{
  "n_layer": 9,
  "router_score": "softmax",
  "norm_eps": 1e-05,
  "tie_embeddings": true,
  "lr": 0.0099,
  "beta1": 0.93
}
Below are experts of layer 2 (counted from 0) of a mixture-of-experts language model. Rows are named router (the router's row for the expert), up (a neuron's input weights, with its number), down (a neuron's output weights, with its number) and show model dimensions 0-255. Each number is 128 + 32 x the weight over its row's rms, rounded and kept within 0 to 255. Numbers have three digits each.
Before each expert's rows: a language model's description of what the expert responds to. This comes from a sample of Wikipedia text that the model never trained on.

# expert 40
What it handles: Sentence and clause ends. Periods, semicolons, closing parentheses and quotes at clause or sentence ends in prose, such as laws;, members);, Commission.
router:118173164162077113150080128103122128140133118128165135145169134116129122115114181119115153130104148163170133081130141137100179155145116188117124123134118163158087108129129095126197085205175072130072093175169118103125141157155089166113110174105143091175197107160177074142109159135158128161152119137172118083210089081097068114106128088102108104218158128169194088101171165083145114090120127053112103104136165205114158092136050168141099112160086100129134042058077083123107123132119103148077105152111161098150152122163099109093104211142119060123148112118073112101137123139115123126129112135161175124082120127131092154127165146125157111127137113128136195046097120140162109162136181116154111125100151115090128154161131122100114160101120143161144161151162144122089122117093132
up5:054129145106138193111087138123126164142139069146136105121150073130136130042108111106100092153125081123194122193131131124079168127168142165146124114108144121147132126097098103167128134174132138098099164153111149155201083121114172142124119068185071145155095153169220164085150158119185159140078080180166075166197145140143091104141186148117093187118116137153124117146078141112122102108152032130132106094158150131163129157126138168121142136126143077126070178078108121088120149116171160137107108152102136145113107108121091182094108115139105136099121168059137050108111090193110114141125142164061093048114137097075153170179151140147080162111131082179096167136206148160162135116152114131160154109107132144115101099134133132099112140119143117109116113123153112162081140131107141
down5:158139150137109105127122147134120128186124182140107151099114093108143103164129170166155112088166129147101109107111128145150100106106079075145121156139140114089090088148140145137163129149116145123134093107131112104098187109126078138167116171084177114102098129071126170162126103143132145084170132145070139051149146148102093130131026152113124084120162147088114122116155123082094173178154202111150142135114066117141105110077119077133089079155103132081115107115160192167121048126143153099178171138136054117165179150163150092181118133106127208152109125137120197144132129100166115124161142112239130152119098138195196112098094135119148134139101169131158076095082085152070125156131114132119070146121135145101139202161136229157129140164151108151183159115089137124136122127148127
up6:058115048155083119104123185074206135155061126162114122134110095068158144115180135140114103180135165098145110142136144158171094125137132157141175180091109105075123161124118126151127126110138081108120143100109121188122081128168120119122119081131149170113118109126162111154161150113136094093136139099149206078129068077128094128142144122139167088077139089179153133112112194117130180112157137048140128139086127132095151136099159150118103135164125074153168095103081164152123158167156078150096197151117207106102107108130131142091131073086141123094184096133108125151116055183122119101172144104118099095087076137103165150149093054102110083183129177118107142121127166171104131166115138190135114122134138099163101152143211093152075074148210141123126153127139139121112128118155110
down6:204138182129140119113211181123097116126146096137064138083187085147145081136115137107110052140111095078150107118118083056100132152177145114101133176143067183180143175078152063181129156207166105082160134146112129099166104160160159162090145155153161140130113137078088114121092138131117136161129126111114115112103092087173205149114084177076135145090126114119189089136035107120122130161133118127139162081148131071137094163145185115141151093162091075133133144120176120099102133106155181087098137076067130104152163151140124074149136094084106092137167221126125170152151123148120147113092143109153110130180206149151136127113101170099128091163116114132098145135163106142113139136133156134112168123172143124146131102119096087128138121107139130135111196109142133107176162157100089
up7:078108095143112139116155094114070136162134099118139151127064144103089129159150115099130123121159160114131165124148164103141158161107142151091155147089157153114197094112097145092107085138114155152116097129093221150095098110116160083110150134145151201120087095163116097154125117120123127133154145190143100112134083160136095125132125122144209173146138097130129123163141142138106112102145118160162117082164142041115121127130075117175174116101099121120119079169114117142131142174127139134182156120146130142128067126175200229143150070092122153188196119146159129069105136103194141131113142121146129168165027162136131143125161170154164096185094101130136156121130113108109155135133049069127077126151135067090146154120142085199073125108105068096153127118159113181078174093075153
down7:140125123131107111152136194146190117121106139163094119145209119147134109121102145174156126158085121150092169111103062126129125145150059081152163130128176167169148159123141155153112134101169124108203145156196095158152181144189145115165118179141135135132134158130096169077096142139102143126147108043069079110112140126077166189120140097116095079159137133116113142187151041079100131124138079103143180149099143191083194129161142160051139094133150105094131136095085146121108133084111038214109081160083139107114096151100108110129189146099139070088142111088049111123094108182139086123173103163112169112098118113138121143128082117105104158138126129122107094091182155116140099163168185171135118125097128117144137148150147103129112130134172167124136130103103122118076152104100153
up8:195155125067123098110135111165166120108110123111109113146166141160108110101128135207130122109135192128144146178110138158063139140143145170106134125082190181160117077122112147158098132153187095119116149113138206074167098089121129113137102103117141140134146082156146115136109101084100105137126113164072154093188021035122065142130181118101079156120135143115094096071143155151103072076125116133092118173134142156075161094055081150112122122143106146126125152125114179196147132182098142153177143110132149124142139111145152159130133164099138133185111083133146135087086107105111178127079135087117095159090076111111145127167168126153111113148158118156071128115123135169146113144078110160100154160104134126083108144165152170140121129185157119175139111201124147226115099111070071
down8:090139087129146173112109093102115153158116193109107109153090119103173196112129101107123128098075103062170106137191133108168143166077145148135185120146054091113125178092079140143107131116058136155069131140116090163162166076148137085114116092091118124165074118159080151123172105140126120176154167144155182153114149182134200145142067093162136131095134115146145117135137132137157162163122162110144118155130047095119151143227117117135123097099136109144091106166096098141084054125146143136059125149071085187148141102155119131087132121120187118152178087176154101161142117118120075153070107115115044119160140145168112127160065094082131087104099133140125117148141086112157143087144129141150094138144122106147122149148056137138144194096099179120107117082086150119167178101137123
up9:190175160088149112130099065130179129145121106148124071120169104133133149182158139121165178097077132144102120160074113159105007131099132066112094148129144168096137134111138090144135112097078107091137088124187108121100080084170132181158119085120142104165031151153159067109092029175151146146146106084131106161087162100111135145118117149095118144108121104119120100146114139128128136125129090120092079152142098134138049104132096135089080142140141154107129126152078092154192147159125128102100148117100194112115123135061155160168139153195126119160099181122102133121124199104124146132125144036130098162140134114108092102174155143154156113128162159082122115137089131084127155146104151153108089136091091166159105138139140156181109132090229122122133093165140117148196110113136131
down9:114131070098170155128157100084181111123162126117109139129133125185107167108139197096173145110074153132091104147134153144107059114102156146115142136139042141139115190113120105185123101170119110106113077187088137147126087182120107093156144127105170097129117125109126146149114115148145120128093115091115187139045155141175134091131104166112116117062110138191093159108130084188085247152145089158140123117140155109141070137039137143116199134175171148156132087123137151133101183086091092120148117127145120153132144151079125129160153129099132184115104095156075095148138121140141104132066119058091086130144107140147130115130072078079156133159098159083171179124047119113120166134143134062104152115168136178113134158108118149170123153111174139148071110139157114099176160100148141
up10:129115207067147124147151124137106155091192105112110143070139170163116153116184129107176165145115111122141105121105117136093126153181165158097071146180086102079139127148141109146096138168055185123129135172103244115106167159101125147107149094146094138127144134104105078124140161142174112124137064151198147136143130154152122184112139117091080160139094096103109148129137139160117157139157108080127179066160058132109137113100079102116140125126100164118084140105111137121138106101150166142152150121168142102149108117128082148110106098179118135143084186091136151126102122157117141133201110101060151066126105131134079142171107101186070144108103080084172177220172116150125105148148093212113108116111120140127139114094158181093146125149135075180190090141111155090125120156177084
down10:119073124147110132141135193126157166117103100167137145112110105082103130160107105099113068142130104105165140102111137119085133065147123168104188133087116116142094168145162110112105136168205071139164120137175047132156123146142118113108153174088137124120103109163154130147141193140083119134174155165119120152090139105142106027104080153088162121081123150126109096112130139059138110171140095111166069155105098167124082119095114130139043144155100132069122111119127108106131150129115132159130099141069111133083141135146178109160118141119150183151109086158114130133124129141111060145084125134189138119075115124127146170126112112142209126126133216133128162000113169103134081100116098077160162114173168143130143141169059130134126194168126167102129129103114150142144107093058161
up11:117084147141143213101111115137176155075146101125155137109138114134135094128110131104153141167101122106096171139152122119115120153142148153137140162145126150087151092148120049048150107149124140127120114128164065079111150178097100179194123076133156255087106089166107116070123111069118110150067098119102110171125125072141178123149153129114135112131126093141159121094087162054103159143141130148150047099179129153100105098144126099076085125136133099090164093103098093150126071126098179123138118141138144081138096161098116125095128128123178109129152085093151095143119154160103129154138135106065129125195093134134092142126116106179118093149091113107141106138081181141165131140111126092122144166111140123210137149157202219113172157111113098165122106153141144133074109059136154
down11:091133149133160115158127162134096076136142134165133108151110125131124147164130078121097194130093105150186106134057103167097060089157155118136123089073161118156110129128100147180092179088128125152131078169075150132135127146154135146142121133155125038166150120139143076145085113147176127121160136133205176151117129130088073139206057088142109168138125135171117186118155075126125074065131125070120125052137109106148147055100147187153094122113126143134146173166105098147182132179117122215164118142085109082148143165168171087128150122135167127144170191207103152145130098082101184131083137142123152123078158133157101119151133150130105125109126126129089171103141125185155095145067203097145106167125118156096122142100110151188137093118102127117127131135074111150142127187103130
up12:170139124064104154128113145142146153086101173180175143124085179113116120110108122127081111113112162067110120133132059136087144100106180174069154118169078144119127140134051182108091158095148119132119154114151158122113133146103067189153132150145078137120127108106143150105131169131148103134114095102111102150076174142160162055155139084084126147116182152087116165140159156181126158137106053138152121155071126119140046114182200123067145157090098080171172177137139168159137161126178141169121120145173154150172114141149163140123202064124127107139066155119109156174036130140152114131129096147060140132157114170138129129136099082136115126148072159119111087149099124118112071119157162136083103162158164157124097090072157127123135097204177176115123102122158116132109165115102152
down12:115146101147137106104103148119160118124154130166106068130078132050144182164158126148096079116137110116064099121122112148085159197162112151140140145207131065140081095107114124134150104125102097100135121151139141152186189075143129126136144143203138110136101133164159084099124131174095127182127149124106186155098120131209166061139124130143111155102175111074165090109164155117104107153136148077115102110129119142103129135184086117151094127161094110155128145136180098126114070082117139173091160106139160142134141166146085091167112161161072104088072075088205146093195211112110080161083150111121121151144103135110105093152096062079119121127165050132120137151175108104117123113099165194113071119151111093154148147144136146150127101131147149145088159141188126107135079200082139
up13:109078171144100145116140072130184128127173101060109151085134107157189126097162165122136062092044153111134149159101141119125107121090149145094092211106151083122076147122145120142094157060126168128159175129164142091141119146142160141116169111095145089174174108113121140141118139149034103133151130101154148122092143112174105157154139113081108098143069116098100173147197105148122132081188124129173102189108102119176076075112050102170138097118065170086108174134185083088187110148114120121153154106099140127098124120115108141166114067131115112174108134106129090120142131112198097155026146164124175164137125125068122137087145108151157090104170129099114114140150131192130116099095095141079111145139131129149129159092155093117090089115205138083112138100109115153156101127134134
down13:120081169165154127128119076110113103046081115131182144127075092142153163129089149175059056146128176111123129146147158107201149147114069148123156123141152120149121203139160104124111175117168163098123129230174163148172107108140100130113142095158110190118112102175123130149162208201185126147135140125142154154099086110145075195143098085111188075089118099136121153079127119129134152148131121172121170149109109079114073149110142060141127100128145184151119169119161086165182068155124146115129129126146106171114086141085150092102118112137142158106117139096177156149167093145116107128105138147082106162155157128088034136115082080106105159106163151160159091137133117114115071102149129099116124116102113110166100134108194153129113130173118161138172171163096115164117115069173132
up14:122115117128169150168112097115111162141107134129140192145073155183114140112145127165140112140078063141203126145186178156138130197091145100074122134100134185086115128145130130137209173148149113117083148162183117134099100071130204053129135107106146149155170148150150177120178144079111142143212103088103116106104096138150151083122147131118126128106075153146105174106127145101109076141087091151124130229104137115162122094128092117100125104123129060142168080159156141138138153166143163151137066158127129119150116114082140100135175200100116100092131132167180129100115140080142112135056159115134083124132116154129126144052111129148158126145163169089142075096063139147095124166176135131025162139121128126117166144125177063137120124132169114104119186077132121148109110159172125
down14:158127130113111101053139127138103052119156121099086071152123116145199161124090109073106146134174155171112114077086057134134145137173132188154143146162116094138139142114101134137077160149130142114162156083146178188166117180132088163116134150123158196100090092145088181155093117179097133146126082118113169108150094129113133206102133102174065152193151127125179138130143137141166143135130112115113124064168118064099145072100112159182114093154146122120166111103075115080133135086145123160129182119110156132141146106170091115154089132162181094161095089067089108143122105157118159131134142175112121095124136125109080115165122119074086129178130088168152152162206094150167140117062120153171152101153147069193119123109101176088124091090096114160137138187192143139149164124167137
up15:121142133117191132151139090136101154176150157169115067148122113127120175140050119131094142142153102064072162133115136093174091125141114101146158164127102089107143117124195137094130163127175132038117172118080098124132167131151092168164139120147091108079130090113177074121135097161126130147112119063169091197164129103153197119154143190113147170099123123095094156169122112116132076142122140119105172167160072132147144220105103130114165144124113199096116120170143067149132137169131173127178145158142145115156155081121122123100153091090116080167087104117146124088183124062133088161115097185069067168138189103083140125130150108089119177127141077122082119200103104116135071095094130109074073090132112122139113160174137085172127143102092110118132127171113098182113127130117127
down15:085096133089163139136123134136074124172106142163105168133114126168107143117112075149102130102131080076092119139114127136113030091069149070137145136124157110075152093147194118112135171134131170128170165132147097194146082151120107166157141086162130140076210118117108120175179062137113137099079105109154131127145097112110138099112165146084105139037097150141157202135139082096156171122141085126088136158155114104088158187116168165108146155097103168069117163192090113108162132131172112102169113146102178142088153158152048118079163081144138101135132145145132129102072087157144071108133111196087119166169119121114126089132070113123174091138140114109068116158134190088140123149123104059067159123167111054163133116105139138115139141150119170160109117165128138146110139088157133
up16:107148086122102100130163125126141142090163122168111122090089059100112136081129095143156165163132127115132125131114101101115119144104158164053061104089105138117129111151129156167141117140109138147139054139149121125131122050126157181165173173110176164122139112127206164119149107135144099051118185190156113154110131126084188182112128117106147130102127126100136126138118076132112129148155094117061124113084129151100152084105122066044100108152132107126129095157189110183098103116105131121155129136061105213083091139128139135136109109151137186115114174135092152135081178091104102079144151140167120055125099122145106164134169086120159141109142125033127142146119160133100118140166163151121149130192084106086129139060149139173124118156208064118129078184085174126211139125146141
down16:113127148047101138110169163146109128139128144149082173112116128053124158152164121099129214136118134117106145165154095128113090114145137143068063086175081146194198108114136119174074112157102197095156092091085121090072094114109098102153143127142121057119089138196114129105144102113122144081200150120146149135129147190105117122147121166125157107075145102184117137136065108231105147152109097133097184159178155153143119100192063102108059131135164136117119182187136122133169164119084136141157084104139117181159128073098136114152121093142126254104142155159119114169142118154113098117132130134183135075095123128145124110128117117129114099087118103123098114149095099167130085119183129171167126105143116161083124141140152136150151140106154166114130110171134109174141118152082118
up17:174075116134117156166167118104107115092139174172155129145139163130114063116136099066180076135123156164120109106128148138103182110181097118085155124159163111118148142140139129110077103198074121191153165069120148126115049175138120110117099106110130177093082119096123139133162119160121156106073131136092119129137147157153097127102057208166149153168133175151138150123124040113142206116161132085121160154083087153161137101078158067107168145111147181137152140107087146133086126144135109161152128135153129074165161155132111085132084072060127157149117144115064156174111157165158125179172067142140133167180039101128110170126070175147118141144121093168166143107118155131128107097101058135144121127153104114148121078100153113122116141099136149110098110050123124131191111136155085
down17:137089125095143158144122118133161103123092153170187161085210140137123071141153101095139146134157119176129112111088182154098137125124119248152153106110150117110186138147168089132120091164138174196097132131109146071095086140133135108170096146130150151144092100119124158144167125136131126152096140097141021158120111163126116133105066104122142153130096102127094126155127052126108174136128141079088157222133181211109143159118119128049125114110131190083087136122141095180124172155133156126140111174094109140172108142148092167106111156177125126124070106140111137139080152134106096130128075115161127116072084131076134160177105156154065108147131103132104146102161161121113179086113095160101189132067129150118129123126144128111110125090162122128156101107158115148090179058217112